Experts of a small language model: 8 layers.
Below are experts of layer 2 (counted from 0) of a mixture-of-experts language model. Rows are named gate (a neuron's input weights, with its number), up (a neuron's input weights, with its number) and show model dimensions 0-47. Each number is 128 + 24 x the weight over its row's rms, rounded and kept within 0 to 255. Numbers have three digits each.
Before each expert's rows: "comes after" lists some tokens at least twice as common just before its tokens as in all text. This comes from a sample of Wikipedia text that the model never trained on. Tokens count by the router's weight.

# expert 26
comes after: " D", " L", " M", " R", " d", " F"
gate0:145126136144126142131097122120128154147133103068118143126128147141151156107098095135106098123114109148102096129116124135133104165136113142154121
up0:113138096125168146101090119137115126089107130164132130137175121144174108137094114127103104128086093142155148150110142090120080113129150130112148
gate1:122126136084156122108166143109112081118161098114129127146142128119111104195143150164103096139149079146077128185161089110122116091157149157154115
up1:119172156087136142109135141123141109100143122086137098140126137133104117148128098096137108174160132154127121085141114137149096094161141166123139
gate2:086121152137150119161117128134137140134126100157113131110147152153109115137106150108130148098090110120164094095158138123101127106122148156150087
up2:092159112128134124071134103160158143125103148138143116117121163150156097149129150118114132155159111149124133122079157138092087165139117120130146
gate3:149170138109094108055145113162130130166130141120147141126076129092117111104124152147137167153118146145131104107092136143146121122117128102099132
up3:152133133123151142114175147130112106096114160107152064129120114144139137084119134131131174158148145117125169168140098148141128136107114102130129

# expert 39
comes after: " M", " m", " C", " c", " B", "m"
gate0:113142114119101129124135113118159150127184099142109136116127158131157109155143101177130134131130134139117121096125139118160125107112140143112130
up0:113145144106145093144118127160169169138149122141181122115112104136166076102118107127128093135149115146113157115107150089167098107112114122107122
gate1:130112126119144124134136079102167135123135110136126111138132137096116122188072130131170174141100115133121121153125157153080130108105104126118124
up1:134164157155103118138146130126156114123066090132197109119122100122169093179131095129124120170126146150152148162121125141148133124115116132127128
gate2:141153124122173099113139101102112143107127099128108116121092152153139170155095154101125148159154109118155144099175169135118115100140121133149137
up2:192125127099159113107113150135129113129146092152126137115149167149096128144112126133099142171111148106131133129103091121150117160168122097151159
gate3:129161162134183124159078157148131104109103121113138114142146078092159139105114091141103102136152150152146104148106153143103096171125084163138118
up3:169140108106110119157124100069124135182126135150109142092121110141123163151153130150126163129100118099138124125118139145127147119128152173142147

# expert 23
comes after: ".", "\n", ",", " of", "==", "==="
gate0:118108126124136085117124133123182118159164119119132162104128130155143133133128139146138136172149121119127114098139149124153130098142126146134123
up0:166112122102130149103135116140048116104128156147099139124117152086103121150154127121154114151129168133120150147133108116144141169161117161097143
gate1:131131148161119139152149137111135180148158144116110155128123167152132128146082133161113081076142132134137133153152114133108128116154105119108142
up1:109104131083120145138116093097142135177166118104064113150136120121150157137062123146135140102097148160120155143133104116116110049122116106133123
gate2:140168135095166099102158096129137127142104141099117109096107142119099124102160137102166142128113122141109118140114096170115077093121123175109110
up2:154139143166123138123153143146135100114160115097123127087168134128142136157109125118066122143132129181114114153130135100125098164144140132109131
gate3:113102129137169111150123125146150141126178115124130196160166185087128145148134122136133162110107119149125112147133133139141172093104138122168133
up3:154123133110134090138120160090119130115111160155148094134178147136105126109145119155131128160123156147156132112147117137118094143137125094110132

# expert 90
comes after: " S", " s", " re", "s", " in", " as"
gate0:120115167149117133130114124134119144128153138160095133129148127105121112156081091141111132161153052102132135098112154128137126114152139190137137
up0:179102142107118146153122108111111118152205137142104132120100128088107131089134133103146153115137183155110089139157112129153140181118157117129141
gate1:192137179141132167105139089115108092119137167150074132110151159094125122097132142136138130157147131106152147104097154125154122141153142088157130
up1:112160095156134137132120135128137099124125128160132163115119118147139163125185108157143106133119130133139140150111177119122141147126138134141133
gate2:122146121156105121095101112102148138143107129158114123104155180113119140127162147106160112136161139127149089144169091076155110122124144134135091
up2:147154163131126169159142148145105130122137150082149184148106153155096093114055109135115069084158121126128140120106135146116157091170152106101133
gate3:104087130112116136106126118107149151135109133119093120127113084143132071102096126135126133155167130155118152091147131066120137141205124134149134
up3:150172152133102123115148152125167137156096116150147130133091153106142099108149163112141138116109131122137116139134129146101151096129161134138142

# expert 91
comes after: "0", "9", "1", "8", "7", "2"
gate0:114140089115130131128114093142102145122093118154080138169149093174071139121123109166088145153150106134134140158127149146133126127123121132150107
up0:125136111117159113113124125116124144094105125145133132139137119135103136153133114166092154180110121122086148153170112164144097150133114146147130
gate1:126131087131131133124147114120103136164120156186114150099122091154124140132114120146141162101108165091169126144136135161140121136126135176141135
up1:105101199138087146145099148137127120096135126106119145118127117081133100151139138109126145127159106138102157167154122083141134146132151132097132
gate2:102145133146164114130084136128076149115126133131103135107139187159096103109114131147144130175142119110150132126130107114142086147103138126142120
up2:126100131145114168147142144088082116124085140157129144114139147153148115135099133142123120096140114091122139110106108170174140122140142143124107
gate3:140164129132130107120163120124152136148162154141149129141172153093060124101147126136143141175153144125165128102137130142152131131154120105135122
up3:133162104114119117144068156136113144131098108165121112105095139143196134160102090125099131135070121147119147143099101130169138140129115152083126

# expert 56
comes after: ")", ".", "2", "0", "3", "5"
gate0:108129146128108131146120143127138110131162145122128165103163132112146116136146107132144165145108143128095155097191154140131171062153082137124113
up0:139129119118115110148122128106156126169135157116120131112147098119163124114128112128115126130113176158098115122190137132100119103168076125131163
gate1:145129100149117142113162130132068118116168073157096143130117114107115167120153128087129146125120164146127092120101149137134163108137127107171129
up1:143137099125130104128141112126122149108148053140119119130112132114099127140138131116104159117141146121135111136123126072115104123156094126157132
gate2:104126165140133142116165100106082099093135119134163129152140116120117112120132131076140156167158117109116177118129131141123138067114129099123110
up2:131115086115140124138102159146149145158110090123111133104137152118165143180147143148146132092102133135123088138131112122143109198159157141100129
gate3:145123087164132097135104134132115112145111130096143149124131177106123161143110141112126106135140145131061111142172136109129139144144152165114127
up3:124124122105110146159123129146161123169107155121147104109144147181167126123103123117102144142116123175144116129107110126099146136103161111169150

# expert 44
comes after: "1", "9", "2", "0", "3", "8"
gate0:144127119148123086135082131129125122128130150109097146134117148142153113143118152171140105119139071129098105170160145160118114150123144115137113
up0:134133094149165128078135122135056145135092104141121138150125142149102121182132153174131087124125109078134117161150102127131148111132148158116106
gate1:130105139119132067119124101125118157163127100133155132128128085105111191120119110156132105085100069094140163131111116122154134108132148145172119
up1:101134083144129161108151120167114117120113110112084106145129120132110145119165131120151151109132122128118163158154155113091154124113153130119154
gate2:126149167109152170144090082138119150128113093130072166085179134107128115109130151136105160122126173120113098128091143113113114147129134139082155
up2:081145109105091102121128118115130145114110152133152133119125111118128152134141129119168118128118117164147139122145168133109141173134085114089117
gate3:114083116168160115102094100149115155117097112120128123139127160175164135120109154142147080143130126118107126085176085127102169126135132098153099
up3:139136176099109162147114125099131155137154116146072122089127082109134139134127148115157142117136105161137102143102154077151067130107144149145118

# expert 70
comes after: "-", "|", "1", "2", "\n", ")"
gate0:114132146135132151119081117158102137123191128152129118126126127077149114121115101160110115116088152140108114179154097116090119099127130114168084
up0:121111118137108162095120117127185131145106141104147080139106115141130123123086104120120090145095113129112149139141168156100098124109125215101181
gate1:126149140138119142154135128110150124112103122105135143164105127082115145124108079099119150143134120107129128147118127096146143107132100119105155
up1:086110066127124135119094137177085134115124145121168169114125141173095133105112140186127115086155144138098099117164088150117128121099143127135093
gate2:078098144155160105134106112123115197112123116165155132126143155109112107134094154136125142105169117134124176112109110127164135147140137131118107
up2:160143172144098133131149129152118092146137120104102112151128132156105180142094122143110138099124125108108095138156164135118139120126086128103154
gate3:051137146109149133108086099119113111101118107174157122102111149163133136132125140158144158178113110094091142159134113122113136098137140162122084
up3:141131149118082151116144114135139127151135136125116108099133148165176108096108115141158129143129114130111110105135152134128167139137135152117127

# expert 51
comes after: " h", " and", " the", " to", " in", " m"
gate0:097158156097146158153120120136140123146178133126151138131158088165150149130074137122121162110135113144115151123131127137136137128120095055145109
up0:191140150129153178116107138115069129141137111091120159133139098107125128163150108084139133100128109156115096110189128139123108116145106123164122
gate1:146131113128122153151170081100148148136150171143083172129166139136148121119116143139160136141173130108141102108155161168132142114135125157098112
up1:114095129115139145139133101148152135115117181130091118108153153135154138124121130091101092126149122128137111150142146185116117176143117153082098
gate2:133134189079102112125119115147137125126132141126120058103113150099124146158101126143140120080133122093099107148181108132141159136157127126179126
up2:115133149141143123134134133136159151130183117094155155127104095128136142159117137127122092119139163099131156082127089140124161165134166116119142
gate3:105079123135110127089189138144143133100104144168134103118141117117130103157123141167121089130160134102121112100143140189111159148115149111133121
up3:115142132154087122172101099127162104112130142121136131153067111097172145141124092135091163132109171115095151075095143129112099113107091132145116

# expert 74
comes after: " ", " d", " D", "1", " r", " l"
gate0:121144138107125107141130097104181146146114172142121138111161130161132108129117091150171145105125166135119133123156150139154157115141138140123133
up0:140105125153099107144112123106202163138095130105129120104153108150099103158133136135152107115168151105112096111162152157134146152149129154129163
gate1:147117124104167149141140125127136108160125120078098086166174134114120137137121114138122108100126130078120187104124118159122113128118122138173143
up1:123118114148133148142127118146078125099141128161120153150196163077130119167108098114088114107124090134110108126116105146129100124145103089108168
gate2:119101128116130130141163104148116133133110094117154129120110150119146131097121068145158105110138128105120182097127158113181109089115143106123108
up2:152138130177137115129124136116117145089128168057105117153191144136150136110154181103094111139114113143082151132148158129123104088112145097145131
gate3:087131136130176142080127097124136145152090104090110172142129118099130138106136108131171136089143136102123128126126095140125129112110126117154139
up3:114136136152133117098123137144128136137157110117098150122149135104070148068127166125102118119147071139136134119131125101154159107086119155149151

# expert 5
comes after: "\n", "|", " S", ")", " the", " Ch"
gate28:135075182115125083099119150101112170058143136150081158079152161084078110137116142164104150126137155107122117184142161096110141147125150156185120
up28:110119107128125160132146112144144130173084101097162144120150137151131137136141162128131078096153109134132112083128107148166151117117113118052133
gate29:121102131090146152128143152121160155148117126101163118179117099198138130180117138107143125125155128101125155089116099145144123115085122155125123
up29:141112087123145158105117101144111120141139119195122098145140124112149123125121140132125155170113158153111118146116135143164113147119124082113125
gate30:139058141119156118118104098127122119155168112133132113102164132142122133149114139078141088092148190110117143150120117093135144139125133117151099
up30:133140096147099140130165141099106094158164100100153151135105140137138187140068126181135077118152076148142104077128124149105158115094150110133139
gate31:134099145127124117095123137114128140131088162164143130141119113137129101086104131125121098123148140149115165124163140181118100123116151106171104
up31:121134145109119120148145135108118132129100108163170142150144131112141121168090150142118119124138127129145102156172117108097123150086132077153148

# expert 49
comes after: " ", " in", ",", "ed", " of", " d"
gate0:096139166097150098107111159065135132128085146121128129099123137157101117174098154126118127142158111156123116148109136161129109122135115104160121
up0:125116148140152165146093093171139133119164120110122182149105117122146128120140128153111178177142114103116127134134181161115166150124129095146104
gate1:141102135145140152103148117098123138105132168123159104122158107053132104168175146119150135127123136115139136123131140127135134122108169088168089
up1:158128120138124159158128124133153105132159091112121132120085116159177157130081100093106148126125142111115101126128119173121194150089107115133147
gate2:108124106133141145113092088162149089103126125132115095150173079123099148055133142124122117189101128126101133152131099120108157134163124134091119
up2:108110120140112127155161125129129160131177126128180123166144097107124083143117130088139151174142091058104146144106117146121117127121165142143138
gate3:101076086133119102168103114077146132139122119117128101178122118135143106116138113180154142129109106140147126130155127159140152071126115149142144
up3:129152130106133141105117127173108054114180146156090173104121155111090134130147102114105081122104124117107110109108108148113166140128127128119115

# expert 59
comes after: "9", "0", "8", "1", "7", "6"
gate0:138145158157128124092165152134106156135135140140118153097112114148127101169139121147133117137110135104161128156154151134129171111123122143132106
up0:128133160156139092146155127116064122186095116111140135123119129117096090120127120076152112127162088186159110148129098159133133119183153097123123
gate1:180069173147156152122113139133087096102117140200123136132121106159097137149134136149159134126134096141110147142124130149132118150131148178144108
up1:115155157106139125086124130106127139107112164141157117132114107081144165141119145139129130129130127111122111166100149123145120116098153118133148
gate2:145141141133115122148110123120145114130137147123134132104096147174085114088138113124116106161154107137113144117087148145130095141106134112087090
up2:086124145123112122151136108138112190072113136129108156114166111150131146110145116105130124112174176141134159135141064110148135119123124080119123
gate3:129115144167148157117115154144162115151092204096127090126084136165110157154127089102086116140126115088126125152132081134150188096155121115188099
up3:154131147142128132131070131098138160123132125132153090110077142130120133129115105103127124143135054132124168127142128149116139149138136066150104